From a checkpoint of a small mixture-of-experts model trained on Wikipedia: width 512.
Below are experts of layer 6 (counted from 0) of a mixture-of-experts language model. Rows are named router (the router's row for the expert), down (a neuron's output weights, with its number) and show model dimensions 0-31. Each number is 500 + 50 x the weight over its row's rms, rounded and kept within 0 to 999. Numbers have three digits each.
Before each expert's rows: "comes before" lists some tokens at least twice as common just after its tokens as in all text. This comes from a sample of Wikipedia text that the model never trained on. Tokens count by the router's weight.

# expert 11
comes before: " the", " a", " to", " by", " in", " as"
router:438585509437550472474564492457549433464523491543543483509400415489506559515574590545509517498432
down0:454413486617463544586503524588564499461584485457484437469559431466459482498470395571434503560498
down1:464456517471508477512553517598527540407467507470405561519435464482475447518516589486453524562403
down2:406509527449441555529508539550628576522442550494413486405534460508508451468501421370467558511485
down3:566564561515459568530556554455522453474541514518568506503479572445505526530483464540479576525466
down4:414493477475485618464512483525494502436490539453518501459400366411499552407517449462459521538419
down5:548501543473533549426535472490484508530487550507463463497427420488468543457493508536545541526506
down6:452588448479496536530591455468510513459476488562532514485463502513498480461439463563590599533545
down7:519438579538519514516449538506613493405464499535526545436401415612474480494560515451509455526520
down8:513513538493457467530505488571537488489546463434591497537519560513571548582518540533469528525470
down9:480502424509464515527439530487576481456442505593492469520467475512483456465559515610411485499499
down10:527455494465537406519543486406487499418522451524493367566461468400493433498467491593525520434486
down11:399496425515512435468476560455562605541482525471474502443514492506503545458471608432547500464479
down12:633521465579506617533498466437454504433480506459481454472496509558496520543569556507526516478495
down13:506566398467509516472500521523514486498521534411516631525492606539582474495588543499470497534482
down14:506491428544484544450576503490525495501567623574455577527523555569472442512464523567529488586525
down15:394525502514445511482563504455617467449392455531459485557535573470507566464529574578468500465490
down16:469510546499476544436504581511478511487481587465481523556511435498489555515537438456511516488591
down17:501496552459538424478594495518539489546515557540414459507567521472531486471540553415601467529537
down18:516490386417514492517501534479571518513489491404507474504488511577505362500472463451393490441525
down19:494497496540489505535426451563429577562459517505471496484505485504499465498523532484424497524484
down20:476518612497553526569575537563490414443497494441524479522483465402547481523499463471499487491452
down21:485553447553486539552443556464532531539502523476468454433398485462481467505512575591449547523447
down22:477436615520392581437450430482487433532506448485494541521532500541507404577519492561478422562459
down23:490536534404510469519446600464493462501490546536495412477451506537503511514507461512523471518539
down24:470574509567445633470499611463464425516489488488548545519471460519490524480509442527536483497470
down25:386508483497456580477565510478531445464544549476532521498467497548489498476557490534528455484483
down26:443429498516482492426417504570551522503546504475488565472521451524539493454524478468566484527598
down27:417393500493530477506577542437589420453558490400394545412488554484555429595542546539529532467485
down28:481475477439465550498450467457514527394508400530396603450500516600511427503532529421479542446453
down29:562575482474542487556542583516494449511552453549425554476492571397495421498487498443512587462524
down30:583453506516561490483486507515432494474499523468537522435526459534547518450512618494536482584528
down31:421502466527615544469546464469494427427528567498532581563387526527600544499463481525531558458536
down32:488490517531483557447561462489496508554571497518546431498418443519477533581450508486415529512517
down33:364559445496438527490479494596510572480477495469497514471470505477461472485434447518536449480508
down34:450551490626461545566491582569503496480463560500426552442587414533434556462435560479537507555549
down35:428548545577440595501499615509551521504518515485517423464471457587581559542477485553543504473525
down36:618502498575578499455504539584521544530554504329514476462547567502449391477404520436597533491504
down37:442545470527430488573446525481465481511498484560558463479538422500495511446503480555546521508475
down38:600552474460533427484466545467493500518462513575497543576547553520573514482501541533494500451527
down39:402561470474462421487575569449431483480473518483493435520461495514533497523512482538480483428555
down40:452428475496507460504440558513550459471504455445554515523451371514437495476544517489504439507480
down41:466515480525438510426561483486457477523524531588512377544548525563508507591489487532474451489525
down42:575447494444534418494434445482470482385438494478547473468451470568507572362460529491515481524507
down43:521581503513539408437522554419502470569405546511428478453517567523500551470531501385573467489460
down44:504550537441511500551530499468444520517524495432527591473488555486473505515562377556543442510531
down45:638499460375568456507431521543625515478415485493493493514518589600484465507516529485579551430430
down46:501545492450471569579514491488513465520523546558432464508500556513542511424466434557452490500563
down47:427485456541484547592539506464565425481546601544502495455545494530498514537523457535535499543556
down48:504477476525525565545500558503480549529462478401441515522454501622529467371532456463560454497571
down49:454508499546432496462558474534427465494485608412538545407545510516557497471522496469501467435478
down50:493477525480486592446486472503570544506505506431582498472543478446536378485638456514433492484452
down51:483484478441521509556472551589545536465449452475571531471510479535418421554467502444546515476453
down52:461422570581507528361548602545418495512549518475539506495490418504538475449480340427500544485513
down53:476527453564543569506450556505545509553550577473511380498500416584562474433456581466537496504544
down54:515500433512467551439559372489473474537518434407538540517457498537487439490524467429490557458551
down55:561472477526552418548442568453562407459529515427507490521464484528525492509576482532496414522497
down56:476487477538534539476523541552568428470521413416516500482512488514544423493590519446507511531458
down57:546538478488506508492478483471580459550491560524433487451495513474451476443564546509606464522495
down58:551556495528473475409526525474479487552534485499500456575464489518488522434570615442570469455424
down59:503520580502461496454485461465608468505500522414502481444577437557475485466524562540521565540535
down60:449473563576417549520571524435528461457381531482408440410526555439549490515525543539481488516475
down61:508499536576558487549546489510680440486535556491506547431536558508502530514514532476526518460502
down62:492484514491501469547545537572545441406435528505413517385524482532479492508465481542510509468477
down63:497492388524495517409484568499505456571428426466514521378482445467500522453449449409466513586396
down64:411391556583448507612477497528505500484442533485461538466488465496489552444417439532542443559478
down65:488573518527440573500512513466480444401478423537498487502498466549512520474556490458457494540610
down66:503531512498543471543445497485451458467523487507546532551583528569530518413479433478500545521477
down67:544523494397488482556554471585519425442536476501477504463498499464487487547426502495459479449508
down68:593524471477477442483464498537528517505475495506496576522588499500486538540453524492514532483484
down69:562529435485541470437475553495518475474534483450488503462570517411524493450487508448512455517480
down70:487560482391470575511609477575411483493463497500450428520544463411532516448584559512463567541437
down71:498514528429465653542467478499500467532472507550486494505461480491503585492480550549437456544533
down72:542476506454446538531511463461523498513525468560442452453490578570498469533498385545511528499490
down73:551514517533492509486500468528525568527586529513478509449519371510536429444556483526467503501548
down74:564528540480482461423396553583514509515598427529538479338551487572527470461404593503463489504505
down75:562560481590516543511543533491544474468551464603514455504510529493534469536620422469526520468543
down76:545603466443552525480613504507610523433513581500576470458561534459507455508437449467584521504548
down77:457591472473579516479563492584467437433504530398517404454542540552576520496483485440491523489463
down78:548506502530465547383490492525588543512477493491480514434471471480614513453543530506622499483318
down79:440466610518421528523487539617513537469568505510423532543555402534499516409535480597567513476540
down80:424435462490476495527492460536506592555527538498555568531582390427449530496476593497502442511538
down81:482500522545573391549468502594496418496453538435465517426564512532459485467477486435529473552457
down82:530493523525447535526491528448502389428496461428534498564532566515554434442478504583524403501531
down83:511538510493492497490467455515499478534457550451541535470481550447576502390503448545560490498500
down84:571516531544467472459462559621571426586484523482532440552525521522430515457496421470494507602523
down85:489602482557483516452514527459578534476498469469595593480533532403576466552517544525474592425495
down86:572474485571430650475549528588463531516470507459496458498464465492524493506519503552471471501604
down87:360494533394444499577507487598482554439557559427518503474455405535564621469572575443534530500498
down88:452449510365531540526491564514547532529518569423508530508593560480489480460534453448436469565525
down89:411613468556532532473492560438567453513464406459494515484551553521525475522531552595448475488531
down90:473470550596426591417566538505532473514476582510428526412586578417552505455448546516497474605507
down91:447475507535498531500571537429519452402610557459534524449542555536577564572556523506471505515548
down92:437537411457446559541595533545564455408568492438425469442451446542554468508550496549531485477492
down93:399504471442524462604466490494590597512495482418570539534468465441493483398484448559470500434461
down94:545521505520545470567486498558573479463481546533558569481459470558521529571579402479422548449483
down95:466529541515528445430490474479481499474547489468521455470538488528544500504406559541556501530513
down96:494600498435456602587490460597468529480442468536476506429507460503498424397455585536471431520390
down97:436485500583533572471400460449521456505471490453508531532492483536601446510611573501562497508436
down98:524534468500571540469509418560475473519507624477496477419578517525437518493500614450538503531552
down99:416517356510565570594418475414477385515393501445505469541512484509539574569467480465479533423511
down100:486518529477446540454507524601501477497483561489505518412548438583539480499428472581477506524480
down101:555455514411491507528552534568523440484594616507544370573477488503459412514530489463515578469465
down102:592544607450558504490565457437493381450514553553576551475526497470544514536450482476531478566460
down103:341434558540520569486490519480592489499533521483514584576550400451586478466551489620534354527465
down104:502515566483539546461506556526399446524509425496617451511491472483481439503533494505580497428578
down105:472465451549558594493478491552435523511467533527457583438524442462517489459463393531441431597392
down106:410511429545508463535558566490580419493561483409463478471519503477508441470464563440515558478594
down107:476513552507518455488562499487464452517583455393411507499506556482521501581532513542494529522524
down108:437498501507510536453462498470556470453557520459475471525584530602514472478468542581488536431579
down109:526497582525451502457468574542505457487449502494517474479461431614517505414549506520514497530479
down110:542495499456452533488495480596638517575440415449477524493550538532498467398535506542499455512509
down111:515498517476533513597405540457460518504468476506490512568444474494512540469530462461472438511518

# expert 18
comes before: "s", " of", " to", " in", "ing", "ed"
router:541524456506467525489466419483464487514478484591504499553438464476429559490505503536487429500445
down0:402433518460521553517524490571460568426559541384498518459564406521520549529481520444501581526527
down1:540513499575546480513519482576535541468487483438422494488542557545498524436440492436496519400474
down2:473442543402457479492491480506541529440522529532439496543504442532595533470526538479546546463538
down3:494491574496586466554512545437464493640463503489604517570491491506485470518546609422489482430500
down4:544457475487522553452423448376497473458487504448521482528496468462555554425632521432469538505460
down5:453424449494421497552491513572536455436450478450492476580513491485561607555504453439466465497564
down6:468496569539468504476470407523542590491524481443476498583522437599533507600545508466505500423515
down7:447566435560472439513491453446515422422518530527471543533472566454365486533414539477469506563472
down8:607499436546528421483448498582526508528422524557491427581535603409496504582497476547401519494516
down9:502447472468426476529435521457495512474469511531456493504523405513558541516529500487490551483516
down10:515565424438456476544538511564534498471571529513397630502541529476535461467474450480514509481527
down11:511481447549525466358549545506464606472565537536496472512535554429479487530462564501456392435461
down12:509481522529499442469505439634507510524498519508453474537512505471525411465421577444397418388536
down13:476522413526458549515495557416515569492532492369475527495444528421544535539465529527523467549493
down14:477444578359392508500546576475476561389427492570531496565505438480495493480569476532518485528510
down15:539546518477544487513464506538448510509539511487642531547516560454487442559566474415547568523400
down16:510537416425558473463651492552548433535430508438442500474536524498471485571555580609479510500490
down17:548564547524554496491568494466507585455546500497443502611448500459598526407498612574490478456512
down18:505512403536581495504440458489490568512472483475479461516548512457483508627559555441508463516483
down19:488527445501503596480498495551476483391483418469561524475518486515457454460526552454517495522471
down20:511517403452518433424454511396485575540538590566481443503512544495614473527493496469479417487558
down21:502532583514427513454429465509511500505549483543468391451477492506552486561578419576555500509493
down22:435532449562408468583552498497487402543444527567451501535511634463457554480509453500538469524522
down23:506448587490454463454513482509499524499530410529459481538405445535394490606476493570526494474584
down24:513553538512479517503512432541498580583529520503490451454516517395534457551537416479513519508510
down25:480505464410496541495396462553404548470487539487427512532472530462513457473530485431425511488502
down26:427407428524487556534525568494502561521462560517565401626550511470404564484503526441525515474528
down27:439485537538515459434543451485519559412445473493519457522575618562508386552441499495480506541445
down28:497515477507492579526467600490450559475494403508476345444417495521544412581411527485470450557543
down29:561375469479360532409468595585496513526571448572474526497471604504523481491424549476549488512473
down30:574446454476498451517495522561398570513488413569473529543519497448519462563627551495455487508514
down31:500510470522496460538575469487519536562481552463428527466467458413472524495474542529483458550496
down32:552601505470497440517562500599368442538463457485494518538570472455420511543450541465538534538482
down33:514441487448507519466537520465474481538458552531535466490509505456550521433467535525438481566570
down34:504478459579485551582443568543504563471510481395512509476510463457546441447505437442536518448500
down35:456445516590546552531571558571568511490541483445552458526542470578463487500445481508499457517495
down36:512448518478520503503469479543566573481455493544597477479509536472503416565442454480569500554522
down37:443553486460582550486503515548521518467575483615485572477577606509491466454480504542558403467397
down38:496550433498498468400492495470533548437455441522439510495416456495435454487481508463446424435411
down39:463651383528462505542511545509472496561469524471557527533555436445433539478531564571528627532406
down40:458415528432482497599476576517589577396436426502449419604500502506503470514544512495400487502500
down41:442587530551469452554619515614502515472549498393514515497404490484343577534579556422606512561522
down42:451559489449499538505432542476415567565522532587524527470558559586546480491512557487550467428511
down43:433518470520463575649606539503465557490501468452542448478476483508514457558587366548538506489519
down44:577550488457619546489494422518439524583449565527434499509512469528516501539621537451389477453511
down45:521554470502484418533456496484554520561428543463448512554501506541545530464449501401442462474530
down46:469518484454621462514519510584432432452531508417401438526523509514481447522498512464473411578457
down47:518475642488496541504437554582499514546485486498460433460507449565573466473482502608510452523479
down48:412434550449459561482496498457537519515484476478490554470602478561531480554423496455448496406386
down49:537518516465436439553484522415511504522480511551447503627563461431597429467447479483509541583563
down50:512560572332640460504579580464461452504520556588502551506528511464527479537564507482467523500468
down51:583475571532463480438512504483598497580460505509516518514453545511489575423551544436488382522529
down52:557406582438556496532473516534532498456547452462520562549453548513461385476569502511546452519494
down53:514528503399563435508502488440520467476408465463462500525545507526596545443561544453471488576486
down54:434401504480480470431513497433469454377493510459509542492518555605532537515500477471495466540467
down55:583425478557555390522434587513485514496511457459500481598472446505481465487500521430549504461478
down56:510609375469604509485441470558539493460549457550447508460493564532424411534465460521511454526491
down57:473523478543522323433502559461505483494498500553453514460507559581534534539483547481529423411580
down58:515509572584459492541535577355484526525511536566509458624482521410460405470428536523510488374513
down59:542475454570562485502554513605500450591477528530500445542519458516527495472525544471556562503403
down60:445489446441396452559530494473499502523474497527567593494462511471529477432498431472612467443521
down61:536511557553562537521524574480502394562463483457459532632526359492603596488584600573465455414473
down62:469474535523566471511519505493488444508543514528505523536424465578479456487488486541498506548454
down63:561402485467544458470428519511483476512449596487562470472520456402548573495567503543466482425448
down64:493509540458476526532491558446541555517404502439436449560512523478402363443524475413447613529475
down65:512518513495500518465525510562595537426509573400465465489563399495412510664506479511451536463436
down66:414511461417524538475526537596482438516524454478512510427595463490449538507515474525484560514474
down67:550543588484499515553545465467500478406513485481485524494492521457450583514566472519516473584494
down68:575501479419518427446549511440535525435521438483524445457401542508537475548496509578499485617557
down69:424530544527394414409546482393533415535464538496443458553526383425507489592542550514547492476439
down70:461522558472520590463481530439492581500489540547497562424544524614552454549508452511410518559461
down71:440477498513585473473490541485518587500459496521401469575553527476396532478467568479440541564481
down72:471535529520531546483509406498574411492489497453401409531438448557534543444525539473594524609625
down73:398462452504456462539414481426555478482523462449485600514520484433480490518383526527463520445358
down74:499436560572467453553547541503510542533554510593546431502397528552576492491608555484506522512498
down75:481467485489527490492468450490544488432487492492456539530467545532533414426456440472498483507530
down76:557519435543483553552537477479543546431446447530470516494473474456476451464482517517523435445528
down77:546456465515547452465488564543537589462562533388490495470498527483486511531520445487573486558440
down78:527570605456478540534516553530537552529553431391539488493474532570543475520477492491509484556494
down79:515564494466525540480585457544504482487554506471530459525456544445476530560451475563430474411500
down80:498531428544447478530471492497519437497542536452583407500432477492511502543608477528538532505506
down81:566440506570476519471490475569545476444508437503544561516500581425494488440441381514578402547519
down82:529478549558461394587542529556564498497490464514458446529518566508541563412431604536484557481500
down83:405534420475477378583516497519470522446512511500526521548428468446470532565562620521493531539511
down84:498553460524482579510431511517542495437481494539519484476496521466531478539562451538442454529521
down85:426511493498477490471492516521458448510436507433419481469473551540522529592548491510456496530474
down86:528454536505480440500455510499450414540401479486478609554474525516381581516477511502489432447419
down87:555505489466566534467563498449464547564416494533456470514479560499617511604542544546431516470469
down88:417548443525548540490416552617588496435506522516564502468584485546529387497482428516501495462380
down89:509531482470483553450605523504441529568530469531533431544469520503471434467435577475491489576407
down90:402461503455540623474455449562572519444479381492469535472550453456537535560494584486508585453534
down91:535539427426525430500518387484480505449540515536489431426480478472539471500448500496554518443517
down92:473500612526452553465527524535484538485518438539619438502527576447588522486463418479464538602420
down93:564445434424559533523446588473510601570562510587525580496509537559588478549505418600578516624485
down94:400456471517485474447552556538526512495535442581521540544484477480465458471456526441490453599467
down95:504589565500516469546460474442478507474502365538499438423514465474462520468456503573465563581535
down96:574452595356542541559483501505602472513466477531533492508552524414492463490400381456416482561447
down97:532514517490586484478456450443450500485505533559442487483478525470463427572538515441455473479438
down98:472527510583510516506466546441601603539490519479570526488485515543589493509514451416452461465478
down99:456461518539490475585596599437506459493527567436423447478484439559555587484544491416495497538568
down100:546458482488465596524536595475496493458522417501444547450436476550497531504400500514456456527456
down101:495431574594510457481534504502384496559531615500516515467488484479581517512493518509562505568414
down102:514566433490489500395453552520519391455406449522459537471442463442541473466534513499597594534545
down103:491486411392466536545443460515486461483363546443538443532568563518545446500491523554522507474526
down104:512468529493440398570491571433548493486533535489393546537567423457519491458574570442483527503521
down105:504461450572543526532409538506533545497516506415531470486535493423453504457643488468470512571428
down106:599536444473589373488615536544535520424471483517506500462455311592520458478529487473449537519484
down107:483419472438468548451429493551502514516536447493525522468475522451577605484435485515570497555576
down108:537410452568535496481541519470509595444530483505415577519443448555477448462376453404568511597350
down109:505422557468377615467499481471533537438462516528524630433524497520487493465623547472533483462485
down110:520502507517468633516493569505449503618506434480495530521479470440586519489585534626459504558432
down111:428546520574506490563435478508515494474534438480468580523492505472514401456554519624437535459400

# expert 13
comes before: " of", "s", ",", ".", "ed", " in"
router:438541375522487520439528375470444472568482442522555531551467464484435500395497560503477459524489
down0:513515479503518480514488529547481541459541453580462506575446516468512466539466456494505517489506
down1:444578482458491494544542443463475397407512443503442621470490368452511513518498515509345480418488
down2:410524437529519507534411515484575504523504447506494551512517514490512558496507504491574505589560
down3:532598571550362524514528499548470484533547491531465527401602513517517551469568506379537546483468
down4:492598492508452499521478487555409485507488530451515462562552469589543456501555413345506542485506
down5:476445403459445497384464527450491476529428467498478427507570534472565459535514501470528543544417
down6:465577514590579479643489496496550476572538589496474581543486494523506467560468581482452474501490
down7:493507454521578421487458536464536451463487584574474440625530527619541479468538490577473493493640
down8:565520483535458457556621503558491485436514503467497469467543435490547571545568526509525492497563
down9:438546434493432536455530452452529511477548461458465398524498451569485522497529544473549493474480
down10:532515490523446508489586515496596424401535558497507480452542416542448420610544592543569515412445
down11:482462487512552574578515499484522574431520534496498512472547471409473500507427524523460446568520
down12:501477493456559477440498511483479528499437449601589458502417486477549541419501474498508508427488
down13:493560481435391493499534537526558538503564498527545493432440479527497496518426496538625542508516
down14:485549534524471457538482449517508518424520564559511541491463559453527451472476522527503413488499
down15:394480528449481450436427574525541493503492518478529497399453583460439473504537454502480503534450
down16:463519474408477545496387499491558547612520443510504552495541504482601499535497471526535521448525
down17:437570640504479507450442591476453591513465479536515515545402582459482528479507463474463524539472
down18:538570568488481478516422479508540553489506493438536578506568490460488451539444488364559477476449
down19:627434387483529571534550465425503529458523517498518551505431460545549396516503536517421476444478
down20:525459485537414531482484529536532504444551490519502534499527526515492541433579500468423447541526
down21:516529474405471481447526439539553532571471506440472565525469454460571500471382431533494498537456
down22:439463464482382468509526503455425538416533510500506458511529573596577515503541509547536497471483
down23:499467502499524418542458453428596427379418414522511513543508526540467425568463486550483451546592
down24:483418559520484487470522629490478591416520490547435504451464440491595466444506528548614531405525
down25:538515544554451424508460517459487517496495590447606463541493575524522502470553554517588621484528
down26:537509472402541532513482478515455541484497509395622579542439507394528566599502453543418547479548
down27:476388531497461399474476557509446568520545540533559477479507473519501533558453496401541497445462
down28:451540564447549474571514467449482535526514463509563491524506545450525508441547461444511514513487
down29:531518494478451528611485460537455525481491527440558520479424433497505512533504556585505445567516
down30:532540456446397471457536511571545566552482526468534485516510424460542536523438455458430547536479
down31:521496481451431514528461538427413531461569453483511508495392439487512411468575452520501467497543
down32:471534489461502469486475445464476455511461573467530504580547535556497511524449519466551489441547
down33:493537521500467517504586487566531496475570499551483430414465540496546603513442471475506494509569
down34:486491499466452480509503428472473421576454525506549486514592554465447416497498481490481572471477
down35:504485522539454462445509495619497480454505489509533519523521609518485591474438499408550476444464
down36:513560547510512481548509555479530585449392456382528497484493479566616537523403536455529472485457
down37:468495559531490471517521469488563430489490401471499545564524483546505548485500477533470509524511
down38:465507565495439569495468470522477511532509559486514521555494503479500461577499432406571517488524
down39:505430529518483542469492564489441549416517506506432498438508488427497564353366423472630454431430
down40:542601515493429475422473551505554514409465467516485478504498560521464405529495480456569501513472
down41:575492582546616443520470534473546533508342575490464476534471451520490356500520549575505394441573
down42:479473495430513404532501549520449490507546534504500470591491490520524560399521437466504452517455
down43:459465632556404516619546467545587422478545458548576483503458484544376493479447523493466557532563
down44:515487478452482496434417521487587441450415516491440435396567551444550483552525554537457592426463
down45:486539495520441488377474474479546583544499521434547494547466491530450595553527486492536426468476
down46:290546520473476405570437478491476528502486447449476570450470530531561514547477575551529421501436
down47:438514551461540485514415450540591446505482590489535550568556548521528427492468452483552556492548
down48:496540473472585531412468493569501498438516479496428425533506499568530532445521453553450538418506
down49:515493524484502467502374422554523528470510553530577464455442442559406476529426527526490505559531
down50:436483525426474469459591611525452472495545503482478569549431501522560529473584499310417515441537
down51:538443518386408426482497491601489497431533486466517549494521456449467509471535526444428416590431
down52:415456517456576513429529522431484400509570598504478513377528481517595576440474439465463582513518
down53:488508527492486566576449459471544532551439504533554472618460528531535408460507497458392534486480
down54:502472446524496474439567499488440377497459495580533525552534514489499568505542532475513502481521
down55:395453563484479418526524549462533537526534408516458538543472549470425493582505514413494464476461
down56:489533578433469583509447423438495483433454468545438596491523527526508507488516578612448477502499
down57:521546483559516523572465456490511464461446527430559632546581521436495490466486536464466574548562
down58:451502512511464460495507492472507442501501419502507565499443508539563510485487503483491514477537
down59:494519469559430525373475517541544496510470500566543483466436494384538541440529517442517401448437
down60:438532515522412526476423609517491612411529457464480507478479456466496441475534401446515482492454
down61:515453422490504506463493526434427431459429486474451515427493508396493478561597433482492480614475
down62:419527481540458453447474562443595523449485533568580547459537486489537497420479531447460437443580
down63:516481496590434501523519560496510431570516459535507575524541499463515526529474521426471521478582
down64:509480466427509619571524562419512599515462420570489511479568484526482425607487515459541423520503
down65:468422454348414500456523516619527631513514565572584429520582459512475493572456530523539510504516
down66:532490444552534469488509554528510439455476407497371595501446440562489552460458469492570458478637
down67:464546425474498430535510480486520619444503409516421482459507454494488472531343519504459440501423
down68:383405513417515465438433466432471514534502540547523464563492572509522406508540496457403535442488
down69:526528470514508483340533494613524620541532507591510603491517417520483483502513570548586478510491
down70:466491471499395457536525469530476519485442494480501565511552416483562514501451474465444554482498
down71:523518477544535448507513560480468569491501578447527537521486446567555465613551542520537494461426
down72:565492462393437488429435559492536531512410438396557514512475514500511453429464530305426498456532
down73:527567460548486552389552523491571489435449424540542472553551543519502548550545534515472491479574
down74:463472439505429524562499489506536533486506576528569447512499523576426431461443505474483480499580
down75:582455459536518475472481466472540553492482378464468503543519516516623479471510537507536445432568
down76:459519431477557468443496445434501537529506537537506470570579439511529445474428539590542474500570
down77:499552546546510511474561497523475546540488448472432446478497497550509452462535483406538602500465
down78:522511559536468501458549562442536542471576536456548403498577549478515470497476527630449593436519
down79:454560451463413526471523507432472447436439579525450532572543444386470477439454506510415544436461
down80:481461506453481461512398540500535507527419434431499540514401492524494456521515550556569515472446
down81:490426486425509386508511496601426514505476514545547532495494447526565528531521532496491535500583
down82:484463484551477523571574458458524497511497482456494461583361468395514475415585473533510547422474
down83:472478518407523497520556492477499468502540458460431549475531446409498484494478514435466464515496
down84:554467537512540527469493456507520608521522365448502526547436506510543580567475558501462520507505
down85:426438450481493498425407456513552482454458533557472505507506563567457507529503521470577483471526
down86:504514546527481502535456603534489533421500461491473604546457500499542387476559512455473482414531
down87:487477504558511471455594478517531508480487501482391535451410446551516536448511497513511470531539
down88:499459475435547518418497479492500492507424503488524494505443524467560386566433522583464473532577
down89:408507564465447462432520554477505488464541513563395559449544502640468520399517487423619481522529
down90:574502451507451540503462507476415541477571522391492460487526558426550503510461584461510552420465
down91:481500466472493483539615452477449519526491580572459534489527550459491457427445447444497499489508
down92:489548497430466514544521504503494520466561423428457490524431506472589520496558492470502428448527
down93:454502523382480514613463456446428541446469460410611490509474570511504445516450575633544447520519
down94:482454587475447566552575464553483522545587524500559537494507509478586482434527535522460567480494
down95:443570525486421472526561579466470513496490562454641518462571480408513544542377545565496523525423
down96:403503567451501471559469518473486456458499517431590476423493565470585395533482524486490538413444
down97:500536579508536517482464504458574530468432566515494506438533444444514501474565571452502524424485
down98:499426447522497511466473493423406503569556533496451463550492476469552472569481469495457554490546
down99:575536486477493495494525527569537500468448472496480437447552444473535473515572468472501432453526
down100:455483501449566472373587441469592472471492427536474543493495440541379451499510458444485463537472
down101:445538436523526435495445420526449572449496510473525488468434475477560344533461510567430454540500
down102:501554496342481569561509499477491473443462574431487507548595436463495504463501454475478456434543
down103:486563597519557543607512510560536491421505466515539480559466392495614465486513544534503526526597
down104:472439622537479521471432438461535512473424607504512508498518487558486421569467428466546430477567
down105:600430532484475544470478540546544565516516495515443463481520601559590544507490455404498504438508
down106:538548590559529533529581457454543493547488528534417533503437405519477498505493431470479538423541
down107:545475527446463456525406549399518503408491428570524482568503526485447496501493520521531527448409
down108:472496463558463493487358590499546498459507547535537453507496449559441477501466569504426444487603
down109:575544488486454462514475596537511490560485483442478544522506600430499525532567492496519521482550
down110:445509542488393457495445450461461540417434399436431554506509460477508566478478498519570508496529
down111:554509480530445451546493550536575554541454578513485556566467489481478531556544486460467449507516